config.toml
n_layer = 11
router_score = "softmax"
balance_loss = 0.0125
lr_router = 0.00127
n_kv_head = 6
vocab_size = 32000
warmup_steps = 200
Below are experts of layer 2 (counted from 0) of a mixture-of-experts language model. Rows are named router (the router's row for the expert), gate (a neuron's input weights, with its number), up (a neuron's input weights, with its number) and show model dimensions 0-95. Each number is 128 + 24 x the weight over its row's rms, rounded and kept within 0 to 255.
After each expert's rows: a language model's description of what the expert responds to. This comes from a sample of Wikipedia text that the model never trained on.

# expert 13
router [130 127 108  88 102 116 132 125 106 104  94 110 106 198 169 139 145 126  76  96 119 129 112 151 129 133 139 135 140 164 120 160 134 176  95 148 121 108 125 117 135 165 102 162 139 146 140 133 150 158 156 133 105 155  89 129 162 142 150 125 154 120 102 103 137 129  87 125 121  79 137 119 120 150  81  74 108 116 163 131 134 117 144  76 105 145 144 110 141 120 146 150 142 151  95 148]
gate0 [124 128 119 127 134 121 146  71 144 125 141 154 132  98 127 150 132 163 149 116 130 165 117 134 174 163 136 177  83 151 118  92 154  94 121  92 167 117 112 132 161 148 150 136 113 170 135 129 118 112 144 135 103 117  90 150 140 104  95 105 149 113 132  91 131 157 127 121 116  95 137 139 178 157 155 136 144 119  70 127 151 159 150 102 111 121 110 104  57 167 153 172 149 143 102 115]
up0 [155 170 122 133 131  90 148 161  75 147 150 145 133 127 121 128 145  97 144 167 177 119 139 122 126 122 132 128 138 111 110 140 120 153 179 124 112 123 119 133 158 127 129 185 128 135 106 192  89  91 100  98 132 122 134 133  93 168 112 129  76 144 101 123 152 105 113 124 111 121 142 126 109 171 127 151 130  82  94  98 119  78 147 159 117 156 130 144 141 159 105 117 112 139 105 124]
gate1 [116 117 116 122 143 118 135 130  95 136 127 146  70  94 135 173 137 154 121 117 131 170 118 136 121 110  71  96 144 142 182 122 129 104 104 180 107 107 138 158 112 137 118 124 147 111 145 139 120 168 138 109 153 115 139 131 128 112 133 172  97 149 111 120 145 165 144 114 116 147 114 144 117 121 112 128 110 151 132 131 133  81 110 136 119 159 167 118 133 165 153 164 106 107  85 118]
up1 [136 122 133 138 127 157 150 119 105 102 155 135 148 106 125 113 128 119 116 151 122 140  92 153 148 130 112 133 176 126  93 103 138 151 171 114  89 128 167 143 160 145 125 109 160 131 160 117 113 147 133  82  79 171 144 118 120 136  76  79  95  82 136 119 142  97 143 106 126 146  78 126  84 150 132  90 134 109 106 166 144 128 148 102 119 110 143 104 182 122 131 124  99  92 161 114]
gate2 [100 136 103 116 180  88  98 124  84 151 149 127 144 153 158 131  94 130 116 114  99  89 126  88  73 132 161 132 120 147 123 184 150 149 115 147 162 120  87 158 133 132 133 124 138 158 121 123 115 143 140 131 105 142 101 118 124 115 128 180 142 121 123 131  98 133 127  98 128 148 126 130 126  97  67 108 136  94  80 129 110 115 115 115 167 126 136 137 142 100 125 149 129 130 153 123]
up2 [151 144 122 143 123  96 125 143  98 139 134 101 123 128 139 116 117 127 150  87 159 116 137 142 110 161 155 121 105 103 145 142 102 146 105  87 122  86 108 137 114  80 108 116 132 142 162 127 147 113 156 122 113  68 155 130 137 197 146 102 120 120 137 116 125 144 116 110 150  72 122 106  89 195 114 114 162 161 106 135 137 172 133 113 153 131  93 135 127 130  86 138 133 134 148 135]
gate3 [109  92 118 132 108 145 155 150 137 157 107 138 124 129 126 114  97 137 126 108 118 130 140 139 115 133 122 152 136 114 125  91 129 146 108 150 135 154 129  94 198 127 150 150 120 160 121 106 109 127 143 107 149 118 132 151 122 124  78 160 106 148 150 126 118 119 170  94 101 136 142 114 171  99 118 155 146 174 160 115 141 122 137  82 111 197 170  84 139 179 105 138 139 110 114 137]
up3 [121 138 123 160 110 106  87 133 145 142 125 142 117 143 151 120 115 151 129 157 100 139 117 109  97 150 138 122 144  97 152 134 137 101 130  98 138 143 160 130 141 147 117 127 148 176 130 160 115 111 108 142 157 150 152 125 118 142 134  76 112 150 158 124 109 175 119 143 141 108 157 125  84  94 139 162  89  95 134 124 131 161  98 120 131 171 128 115 148 155 107 158 116  84 122 178]
gate4 [113 100 147 125 120 162 137 136 104 113 153 121 161 131 167 172 147 132 152 112 131 170 138 141 123 152 150  85 116 139  93 126 100 125 134 139 142 125  95 126 142 128 107 177 127 115 144 122 141 102 120 130 159 100 163 172 120 127 160 132  94 140 134  31 129 120 146 165 120 125  96 102 163 112 131 143 170 115 133 105  99 150 115 116 118 107 150 115 105  88 143 156 145 149 177 152]
up4 [134 108 116 121 181 123 128 149 139 106  97 142 139 156 104  75 145 123 127 118 150 154 128 142 133  85 166 134 129  68 184 140 136  99 100  99 142 149 145 115 127  98 147 134  97 126 122 111 121 123 149 152  85 101 107 110 129  96 119 167  87 163  72 113  88 132 125 101 113 137 144  97 123 122 114 118  98 110 145 158 131 116 127 148 136 149 111 129 136 136 128 142 109  95 126 131]
Description: Articles inside titles. The, this, and, or inside song, episode and book titles or after prepositions, as in Journey to the Center, Where the Hog Is.

# expert 8
router [140  91 140 104 130 107 145 163 124 150 104 103 111 115 156 135 134  97 139 166  94 125 174 137  97 133 132 144 167 135 140 154 130 147  76 138 180 125 152 124 119  98  87 107 147 125 125 120 112 162 103 141 121 137 130 153 103 128 130 110 150 149 127 136 140 103 156  85 125  91 126 132 155  85 109 126 141 153 108 115 118 144 114 129 138 122 130 115 101 143 123 138 132 159 102  90]
gate0 [ 87 108 128 141 124  70 116 116 132 144 128 148 129 122  90 110 158 143 135 141 141 180 117 153  99 159 156 158 107 113 131 141 161 182 121 115 139 125 128 139 136 147  99  99 149 123 116 122 102 160 125 163 131 108 117 131 115 125 157 135 107 143 124 128 167 168 147  85 109 131 135 108 145 114 125 129 150 104 152 145 144 149 128  99 106 128 101 109 140 141 143 106 100 123 104 100]
up0 [137 100 150 132 133 106 162 136 108 179 134 133 143 133  61 133 108 106 151 148 160 106 160 124 105 139 135 140 126 121 136 190 118 177 110 195 140 124 106 169 143  88 124 169 146  90 101 116 156 131 122  88 152 149 135 132 128 119 123 140 139 106 104 112 130 123 132 104 157 150 155 125  86 138  84 104 107 160  98 141 117  91 178 126 116 162 105 179 158 148  86 180 156 125 134 131]
gate1 [ 91 142 130 101  88 154 150 161 144 132 119 113 138 126 132 109 108  84 142 104  96 127 133 142 109 173 107  82 180 105 125 107 168 186 161  86 151  96 142 100  99 114 109 109 124 129 124 110 168 155 141 106 143 151 129  99 100 120 154 110 150 157 120 116 137 101 121 102 156 109 125 169 129 117 120 108 142 157 133 137 128 149 128 137 113 158 129 161 102 168 102 104 115 129 129 161]
up1 [104  95 147 103 138 108 146 117 112 119 102 146 165 114 119 112  84 127 103 131 120 105 108  91 143 150 144 145 135 113 118 115 164 111  84 124 167 105 113 120 100 129 157 112 144 130 179 203  91 130 141 167 131  84  94  72  96 166 146 151 111 138 130 134 138 150 127 116 156 110  80 137 153 177 113 129 136 123 157 126 118 103 111 126 110 102 156  94 129 164 117 117 110  94 106 138]
gate2 [102  72 147 118 132 148 165  91 107 108 147 147 141 121 112 166  90  88 113 145 108 122 104 117 123 122 148 169 138 132 172 143 132 148 140 133 152 128 164 101 149 137 106 115 130 144 104 163  97 111  87 109 110 181 151 126 143 121 146 117 120 108 161 154 139 136  82 115 167 122 137 111 144 137 126 138 128 130 131 122 109 155 164 129  82 112 200  83  89 172  86 142 157 157 105 118]
up2 [142 117 128 131 159  85 113 144 188 102 135 116 102 103 140 151 143 142 147 174 134 123  99 109 121 139 182 116 157  79 123  98  97 130  80 102 148 115 119 163 144 121 127 143 173 141 128  93 136 131  84  85 142 140 119 107 151 150 142 122  96 110 123 158 113 121  98 114 134 121 118 135 130 145 169 136 126 133 106  99 133 133 129 111 190 121 168 132 152  95 126 133 160 146 119 100]
gate3 [132 142 129  84 109 151 150  79 118 139 138  98 104 114 142  88 134  68 136 103 113 146 165  94  79 140 144  76 159 151 107 129 142 123  89 101 115  95 110 133 110 131 146  93 129 137 165 141 128 137  75  97 135 140 136 163 138 156 148 120 138  95 133 106 114 112 149 119 133  82 116  94 143 147 131 134 149  73  91 139 140 116 172 124 120 108 143 117 123 133  75 118 102  80 114 112]
up3 [151 115  94 114 141 103 161 108 112  96 180 115 116 154 108 113  55 124 119 133 104 131 110 121 129 138 117 152  90 125 183 138  78 143 146 172 125 122 129  61 121 144 125 147 127 131 102 107 144 141 121  96 162 173  97 173 148 146 120 143 101 130 129 112 107 102  99 146 114 121  80 137  82 135  68 146  78 100 140 119 145 110 128 127 145 153 147 130 139 145  97  98 152 101 140 159]
gate4 [139 106 127 127 143  85 170 179  77 132 126 105 111 144 120 122 140 115 146 132 150 141 148  93 129 135 112 109 112 120 149 134 119 135  95 133 156 146  96  87 190 158 160 101 134 156 126 171  93 120 128 151 115 143 147 102 125 101 184 131 182 108 105 144 131 140 102 161 170 115 140 113 115 119  72 152 107 147 130 110 117 124 101 122 186 118 180 179 102 155 123 113 177 124 109  90]
up4 [180 150 141 123 141 153 139  99 119 128 135 124 119 148 111 138 115 107 156 149 117  83 148 126 135 147 109 165  97 102 102 144 126 138 114 115  99 122 137 130 118 178 142 118 107  80 128 143 163 119 153 108  96 117 174 160 127 131 103 170 176 152 127 122 153 151 115 137 136 140 129 118 139 142 141 133 122 134 166 186 127  93 142 106 174 130 119 152 117 126 140 126 136 109  93 117]
Description: With, by, under. Mainly the preposition with, plus by, against, under, using, without and quotation marks after a verb or noun, with scattered word-piece endings.

# expert 41
router [ 68 147 113 147 129 117  83 134 100 158 131 118 101 117 113 148 112 133 149 105 115 116 120 133 120 146 133 158 167 136 123 134 149 231 124 121 118 122 136 107 120 129 117 138 143 138 151 107 152 156 160 141 134 144 114 117 168 158 126 125 101 101 136 109 133 140 114  80 111 121  85  97 157 136  90  80  98 149 121 112 127 144 126 160 132 122 113 144 138 122 183  98 117 150  98 150]
gate0 [102 105 152 113 169 117 113 109 183 132 126 105 159 136 138 107 120 149 149 153  98 171 130 141 134 130 101 154 164 142 123 106 147  95 119 143 119 138 137 141 163  96 140  95  89 139 120 172 134 135 147 150 127 167 156 116  99 138 118 171 126 149 126  85 126 149 137 116 141 139 176 121 121 133 167 118 137 130 153 105 135  70 156 118 168 125 132 149 125 121  81 129 133 106 114 143]
up0 [114 127 189 127 139 114 118 127 120 151 168 127  92  87 126 156 161 111 113 133 115 181 118 116 166 113 132 138 138  81  80 117  96 104 133 110 147 109 153 115 143 105 144 145 154 190 100 171 122 139 118 140 156 122 137 139 133 120 114 165 177 112 155 143 129 123 167 132 151 103  81 106 101 127 125 144  94 108 121 120 168 148 169 144  59 113 137 111 146 120 153 161 148 165 157 114]
gate1 [147 154 139 166  89 148 136 136 141  86 141 125 115 127 126 155 154 103 146 169 101 111 148  93 111 122 138 149  75 149 163 138 132 132 111  80 112 168 137 149  98 115 142 146  98 146 148 111 168 157 135 169 126 179 126 147 119 134 123 117 134 129 124 123 130 152 125 118  64 150  86 160 130  93 151  74  95 166  93 109 148 163 129 148 142 139 129 145 128 122 153 125 120 129 110 132]
up1 [148 136 118 140 116 171 109 117 121 127 138 142  74 126 107 157  89 155 100 115 156 130 142 138 111 113 120 145 130 142 127 110 128 104  75 150 104  94 104 122 124 128 133  95 120 115  83 126 115  82 126  83 133  94 146  82 137 128 115 143 137  92 145 158 156 107 126 177 118 127 147 192 135 117 145 164 113 124 121 141 137 121 130 118 118 102 147 118 125 129 140 130 102 148 128 126]
gate2 [125 122 123 135 113 125 119 108 129 174  93 132 116 106 108 126 127 147 171 102 161 130 105 166 105 107 107 106 122 105  95 143 125 138 115  82 145 121 108 165 116 141  94 127 185  94 123  93 136 134 136 130 114 129 137 148 138 123 138 133 124  94 119 180 161 155 156 132 111 151 127  94 131 161  83  89  99 140 113 141 128 147 104 148 153 117 133 154 123 146 190 137 119 132 148  97]
up2 [166 131  99 127 122 161 166  96 148 102 148 108 114  97 153  96 159 112  92 137 142 128 149 143 136 151 140 118 105 102 131 160 142  77 141 154 121 104 147 107 142 138 133 132 103 111 100 139 127 128 158 130  79 131  99 145 100 126 136 110 128  94 148 137 151 144 125  94 124 152 138 178 135 117 118 177 165 152 126 154 187 165 150 124 105 107 111 123 128 141 108 134  95 154 177 110]
gate3 [132 143 167 102 124 121 152 124 155 169 146 179 121 135 135 119 121 152 159 128 144 124  97 131 120 158 135 125 127 115 155 111 120 104 149 116 111 138 114 117 158  93 130 134 153 133 131 101 100 116  87 113 130 114 133 118 144 128 175 143 163  72 138 143  96 131 144  80 121 130 115 116 140 129  98 128 132 144  95 155 166  76 147 155 166 145 116 102  89 110 124 117 104 123 155 129]
up3 [164 133 157  82 155 120 160 170 126 103  82 161 157 130  87 140 131 171 142 109 126 119 124 124 127 118 119  88 138 117 147  99 112 110 106 135 117 133 145  74 136 166 101 156 147 104 126 136 134 129  98 122  99  98 139 131 131 146 150 115 100 126 138  72 119 110  90 116 183  87 118 147 122 155 118  75 119 124  67 126 149 167  84  89 185 161 149 150 105 145 138 133 142 153 139 109]
gate4 [140 125  90  94 132 100 124 146 109  96 123 102  79 145 107 145 143 116 109 113 152 151 120 110 169 122 122  98 176 105 131 121 110 101 159 113 144 160 160 136 146 136 136 105 123 129 143 127 125 141 194 150 140 110 136 109 119 142 139 127 152 107 156 123 139 105 132 109 173 205 158  99 117 122 126 115 137  85 135 120 189 132 126 136 157 106  78  97 107  73 143 128 107 158 162 143]
up4 [146 164 137 144 175  90 122 103 149 138  86 116 115 143 132 156 114 123 140  94  90 174 128 124 116  98 135 117 127 120 130 189 123  92  92 128 144 115 124  73 143 118 155 140 137 108 121 129 139 137 130 157  88 137 123 122 118 158 130  66 100 126  92 152 112 136  84 113 161 136 133 129 121  88 135 110 144 116 105 157 102 114 125 161 141 136  81 106  98 112 107 114 160 136 127  80]
Description: The in sports contexts. The, this, first, second and national in sports and competition text, as in at the European Championships, the 2026 NFL draft, the season.

# expert 5
router [135  92 112 143  80 109 120 136 116 115 130 145  86 143 154 152 107 118  81 104 123 115 116 200  99 150 121 124 121  85 127 145 164 149 133 130 104 137 118 142 151 117 129 102 123 168 150 175 118 133 128 139 137 123 114 166 124 112 154 112 156  87 106 104 132 167 131 117 125 139 136 111 144 111 117 156  96 152 133 114 111 145 130 122 129 137 165 154 140 134 154  98  98 156 152 110]
gate0 [146 155  93 113  96 132 126 172 115 159  75 108 148  89 168 127 118 145 110 159 107 117 121 130 109 111 122 147 104 138 133 129 137 126 109 158 107 114 102  72 143  93 153 117 132 127 135 104 131  92  94  97 134 133 149 130 121 143 145 182 136 128 125 133 126 140 133  94 115 112 126 102 135 153  97 115 109 137 136 134 136 174 112  89 122 152 100 159 139 153 150 122 117 129 152 122]
up0 [142 117 137 144  69 123 168 144 152 116 106 160 116 166 115  92  82 113 141 124 131 108 138 133 161  96 106 106 108 110 128 145 174  90 108 139 125  98 157 130 138 113 151 111 144 115 130 136 130 130 128 150 141 117 152 136 111 125 136 147 137 114 122 171 144 143 117 112 138 173 171 117 156 113 133 109 126 159 140 134 144 142 129 120 123 131 158 144 121 121 137 124 165 153 115 148]
gate1 [139 149 133 122 146 176 124  77 117 156 129 124 113 145 119 145 159 157  90 142 127 124 142 132 133 110 169  97 153 134 145  88 122  64 145 100 124  79 165  95 187 146 137 151 117 149 164 107 113 143 135 126 135 150 124 143  85 133 169  73 168 126 114 122  96 137 149 135 127 106 139 114 106 144 141 165 187 121 102 118 124 193 120  94 134 157 168 112 110 145  86  90 127 117 170 101]
up1 [113 135 111 130  81  87  90 143  85 139 125 134 169 144 114 102 108 110 126 109 142 145 122 143 123 147 115 129 147 106 133 118 134 167 112 126 135 106 111 133 134 135 116 141 108  94 113 133 148  86 124 115 146 127 116 124 105 133 135 117 175 107 103 122 150 131  80 123 119 106 169 174 149  85 166 125 139 134  97  92 117 184 112 152 167 105 120 169  86 156 157 102 116 142 105 108]
gate2 [155 141 125 145 128 119  89 116 105 125 141 151 123 143  89 115 163 133 124  65 115 149 117 112 101 103 150 100 117 109  88 121 130 131 119 122 113 137  94 110 127 156 141 105 146 169 121 162 128 129 108 120 152 148 174 132 132 167 144 151 131 116 167 130 151 123  82 156 106 138 120 151  99 118 166 122 134 144  97 138 168 133  96 138 142 127 162 109 124 114 165 176 126 129 125 151]
up2 [127  99 135 160 158 132 128  93 104 160  68 164 179 119 156 139 105 134 149 121 149 123 129 132 116 119 133 126 115 110  81 192 154 132 148 116 148 157  97 134  67 116 123 128 123 137 107 147 136  78 132 110 125 123 188 140 144 101  93 103 126 151 166 137 117 122  97 143 122 136  93 145 122 127 122 117 127 109 137 134 119 132  92 142 116 160 126 105 155  90 140 103 108 133 116 129]
gate3 [ 96 114 156 111 132 125 110 103 111 172 117  91 125 140 155 111 126  87 154 171 139 149  74  99 127 132 142 142 111 114 133 150 134 113 137 155 100 100 118 136 156 104 134 128  73 106 128  98 132 157 134 117 109  98 114 107 121 114 148  94 122 157 104 149 100 111 139 146  58 123 154 178 145 130  74 153  95 119 138 152 126 153 109 101 155 145 183 148 179 101 154 123 120 156 114 145]
up3 [126 121 128 154 146 121 140 120 132 104 119 149 132 160 104 117 146 116  96 147 107 136 114  93 105 160  98 134 153 127 137 102 123 115 148 147 105 117 112 169 106 133 141  71 146 108 137 164 121 131 115  92 126 154 167 130  96 109 122 119 163 145 148 146 130 127 137 156 156 103 149 139 163 148 176 120 149 130 147 109 146  98 168 122 113 135  95 100 106 183 138 129 104 104 151 108]
gate4 [113 129 132 127 124 104 136 124 130 126 142 114  53  94 132 131 147 129 128 149 139  78 149 159  79 137 107 131 141 159 166 131 139 109  88  96 146 145 132 150 159 117 158 116 119 132 129  83 147 119 106 126 109 132 127  96 134 151 138 162 155 146 158 105 147 173 122 133  92 101 132 131 132 129 180 113 154 115  87 128 115 164  95 145 131 146 100 174 145 110 138 135 121 103 157  94]
up4 [133 107 132 128 145 154 155 101  90 104  98  99  76 137 139 142 135 119 106 109 157 123 136 105  95 112 111 110 101 102 131 145 107 154 151 124  90 156 140 138 119 136 124 106 163 125 117 102 143  90 109  95 141 147 106 101 179 155 130 164 144 140 122 115 101 122  97 108  84 132 124 150 120 103 144 140 157 147 124 137 128  75  89 137 111 164 169 140 145 128 193 147  87 121 133 149]
Description: Modifiers before nouns. Determiners and adjectives opening a noun phrase after of, the or with, such as the, New, National, secular, industrial, Latin.

# expert 0
router [ 89 133 122 120 111 137 118 123  92  99 122 116 163 108 106 129  91 162  94 132 130 162 161 122 107 129 133 115 132 138 106 113 124 157 153 142 191 158 126 139 108 110 123 146 109 120 102 132 126  91 132  72 111 115 163 117 131  97 141  89  70 136  88 112 143 163  95  98 147 115 100 132 137 178 149 125 121 145 124 133 120 158 164 106 117 134 108 153 137 112 179 168 138 122 129 114]
gate0 [ 91 114 129 120 145 124 150 168  97 125  85 138 164 159  99 131 123 129  87 146  91 111 139 100  86 122 138 110 148 147 127 108 153 130 158 150 131 143 144  79 205 132 142 139 125 140 151 158  96 122 145 143 160 145 112 121 106 142 127 155 110 140 154 144 124 156  87 135 166 147 122 175 117 118 174 124 125 153 152 143 101 102 141 115 151 139 117  96 161  96 137 132 115  96 137 101]
up0 [ 93 103 149 136 157 127 122  85 107 109  93 140  91 128 137 170 120 122  90 119 166 174 119 104  80 111 129 153 135 110 121 130 118 131 118 148 151 111 140  85 129 125 136 138 150 151 109 143 150 135 142 146 173 128 158 141 140  96 129 162 126  97 135 121 132 146 137 132 143 159 107 145 136 146 154 116 111 146 124 107 113 135  98 118  95 126 157 102 147 141 138 154 117 177 126 109]
gate1 [ 91 180 159  76 112 108 148 129 147 146 132 158 113 121  77  91 127 130 120 119 158 135 115 104 120 119 139 125 164 160 132 163 137 148 114 109 109 158 161 148 157 140 155 150  94 140 147  96 110  82 164 163  79 117 199 130 140  99 116 137 105 101 131 115 106 101 122 147 155 154 143 113 137 130  98 134 112 116 105 169  96 163 129 107 143 139 146 137  67 130 151 106 124 131 117 134]
up1 [106  86  98 129 154 115 136 121 144 155 116 110 138 123 157 122 122 141 158  92 152 162 151 142 134 101 140 136  95 160 108  92 107 106 108 115  97 123 119 149 121 122 127 118 116 143 136 142 132 123  91  88 106 107 105 141 144 138 103 124 114 126 164  81 134 104 134 107 118 120 102 153 150 140 156 142  75 112 139 159 146 106 176 111 155 128 120 118 101 169 125 120 138 146 108 122]
gate2 [150 114 123 102 124 171 162 156 118 161 133  93  68 128 144 130 160  73 160 113 144 151 100 131 141 128 122 139  90 149 135 146 169 143 124 126 126 120 111 143 113 114 148 143  95 126 160 121 116 110  93  56 124 149 101 155 149 134 100 129 118 130  96 103 143 118 127  81 115  97 120 157 142  85 152 131  93 116 105 123 131 144  91 118 138 100 117 131  94 152 146 116 169 111 168 120]
up2 [130 109 124 125  89 114 174 114 132 124 119 110 118 178 112 108 145 110 152 129 186 113 142 141 130  97 130 158  96 111 176 111  86 102 110 165 139 131  87 149  86 126  91 119 110 115 134 106 149 115 122 125  96 151  57 127 135 134 152 125 156 155 123 113 156 135  85 112  92 127 114 139 148  95  93 109 124 133 148 104 134 144 139 105 158 105 161 168 154 104 149 108 119  98 149 118]
gate3 [151 107 138 159  94 143 136 116 123 100 120 117 158 108 156 139 131  93 136  90  86 160 122 113 158 137 149 112 136 160 100 162  96 106 151 151 138 115 156 106 122 140 143 104 119 148  85 105 133 182 168 139 121 130 133 105 118 136 129 151 186 154 133 118 119 169 129 130 101 141 119 173 162 138 124 118 181 131 115 118 144 116  75  86 134 161 132 160 145 116 124 133 131 123  75 115]
up3 [129 121 152 121  97 145 132 119 181 124 105  77 154 106 108 125 133 137 120  93 109 135 130 117 109 127 151 116 131 115 103 133 127 146  69 134  78 130  99  95 117 123 113 127 142  89 151 121 104 165 160 103 110 164 129 100 128 133 125 130 139 116 156 118 122  88 126  87 158 132 100 109 146  87 131 164 136 152 144 148 122 107 139 149 155  76 117 118 170 163 145 138 125 113 154 108]
gate4 [149 146 101 175 133 114 152 116 153 121 154  91 121 122 126 134 145 133 142  74 115 140 112 120 146 180 112 133 115 116 153 153 142  75 124  99 117 121 127 154 144 133 181 196  87 116 135 148 131 134 127 129 118 118 108 102 134 130 130 108 162  80 165 113 139 152 122 125  94 120  93 144 161 107  94  93 155 157 127 124 162 150 134  95  98 100 118 154 159  87 142 133 105 111 172 121]
up4 [159 112 122 125 177 137 157 132 135 124 154 117 137 119  89 137  89 112 125 118 135 111 196 119  82 154 138 131 133 186 179 153 106  78 138 133 140 150 132 106 164 146 162 165  93 103 133 162 154 144  91 141 122 140  73 105 104 131 148  97 181 147 155 111 179 151 128 153 144  92 132 134 116 141 112 121 165  84 115 120  88 139 106 137 115 126 102 138 100 156 125 112 116 125 163 135]
Description: Infobox field labels. Capitalized field names and headings in infoboxes, tables and lists, before a colon or pipe, such as Location, Member, Role, Clade.

# expert 11
router [130 127 133 101  87 144 101 137 111 114 140 151 154  84 156 111 206 122  96 103  97 189 122 143 134 161 121 121  83 129 161 146 121 110 119 108  93 143 148 157 172 119 138 161 122 131 125 137  92 104 156 107  99 165 148 108 118 115 156 108 162 123 116 105 103 112 110 116  91 168 140 124 135 139 150 175 122 132 131 120 143 123  93 154 156 121 130 153 129 132 106 148 123 103 152  62]
gate0 [126  77 160 124 119 131  86  85 125 152 139 114 141 145 139 124 102 124  84 138 110 124  95 174  94 149  83 103 115 126 117 141 137 121 137 127 127 159 123 138 118 184 176 178 118 120  74 127 126 135  96 149 134 113 136 156 160 155 160 141 138 145 111 134  92 105 112 114 154 151 119  75 129 148 110 138 123 101  78 145 167 123 154 149 127  98  97 149 126  83 109 129 162 114 110 122]
up0 [105 119 122 110 137 143 131 137 137 159 112 116 136 168 104 131 118 124 146  91  84 138 111 113 127  95 153 148  93 140 133 161 151 138 135 109 140 158 157 136 111 109 101 117 127 103 127 122 115 102 113 122 142 141 142 144 127 147 126 116 130 117 126 140 109 167 112 145  90 154  61 102 116 114 153 163  97  98 146 174 134 124 134 120 182 142  63 124  92 144 164 125 136 144 120 133]
gate1 [133 118 141 127 144 102 141  63 114 120 140 152  97 128 125 124 125 100  90 105  82 103 168 127 152 130  79 164 157 132 122 163 105 149 140  86 156 111 148 119 140 113 179 126 108 126 135 135 146 102 101  91 126 129 131 136 124 123 148 117  85 119 109  82 144 104 176 129 167 122 126 117 102 135 137 125  64 142 139 148  91 150 130  92 137 140  90 114  94 144 153 113 180 147 128 153]
up1 [172 139 124 158 141 152 135 152 109 139 144  85 137 159  73 140 126  96 160 141 140  85 133  87 143 120 112 101 127 128 117 130 187 115 110 125 128 151  86 113 161  87 130 146 148 131 170 137  95 156 141 128 145 109 123 152 126 142 107 108 120 104 138 136 122 124 112  83 125 129 125 161 124 101 109  68  99 130 138 130 126 107 153  89 131 117 123 112 132 153 156 122 147 120 138 115]
gate2 [173 136  90 103 146 133  96 164  99 132  83 107 131 137 130 106 108 131 137 110 124 150 112 122 136 159 110 128 138  83 135 112 102 149 161 130  98 162 126 134 134 150 140 160 128  76 137 132 148 158 137 132 120 114 111 160 148  76 141 131 138 149 130 145  87 166 144  86 153 124 107 151 126 108  98 110 101 135 108 176 129 113 129 144 157 114  86 118 147  93 102 134 129 117 166 114]
up2 [139 131 151 145 174 144 117  98 114 127 107 124 130 144 137 140 111 124 151 129 126 105  98  85 101 117  90 160 148 113 184 124 108 179 126 145  88 137 108 128 136 118 145 150 119  94 134 120 120 117 154 128 115 121 143 122 122 112 123  86 152 165 118 132 140 137 143 108 123 147 127 145 118 106 123 115 118 174 136 148 139  90 159 147 113 139 145 124 132 128  86 115  96 148 125 117]
gate3 [121 157 180 132 148  71  97 132 143  88 137 118 140 139  90 116 121 121 132 155 124 122 153 132 114 130 156  96 164 126 110 127 127 128 152 105 181 161 150 141 137  90 153 138 118 108 118 144 147 118 166 134 156 118 150 122 119  89 155 135  94 146 120 128  54 124 155 134  93 118 137 147  87 144 152 114 164 102 173 141 106 110 116 151 115 158 148 101  99  91 124 112 135 119 111 150]
up3 [134 120 110 133  96 163 137 137 107 142  84 111  91 155 143 141  99 100 138 124 119  84 116 164 120 108 125  52  65 109 123 130 188 101 115 103 105 113 117 104 102 122 127 117 149 145 138  86 151 141 129 138 141 143 116 103 132 153 105 118 127  80  52 109 133 144 109 123 109 104  85  98 155 129 149 135 127 144  91 107 141 108 102 137 105 118 137 146 119 101 126 128 113 113 135 118]
gate4 [117 131 103 107 185 119 129 135  85 130 157 131 105  95 109 141 107 109 131 122 120 159 128 123 132 158 118  86  86 144 126 158 123 131 106 139 101 176 140 117 122 158 110 109 130 133 126 149 146 125 128 128 136 110 120 106 151 110 138 130 117 116 111  59 152 124 100 149  99 124 160 104 132 131 131 135 120 126 108 151  69 106 130  79 129 107 136 120 144 102 121 146 167 158 189 107]
up4 [116 138 109  88 120 135 182 162 103 113 158 147 112 119 118 104 130 138 150 114 123 153 126 154 102 135 119 132 102 140 139 153 144  91 104  95  83 132 104 142 111 120 105 125 132 138 158 123 128  78 151 105 111 144  83 151 110 115 116 114 112  89 161 115 106 139 121 156 104 145 172 100 136  99 135 119 162 157 124 142 138 142 141 108 134 126 113 133  95 177 140 122 120 124 121 106]
Description: Given names and name parts. Common English first names and following surname or proper-noun pieces in credits, tables and lists, such as John, William, Larry, Walton.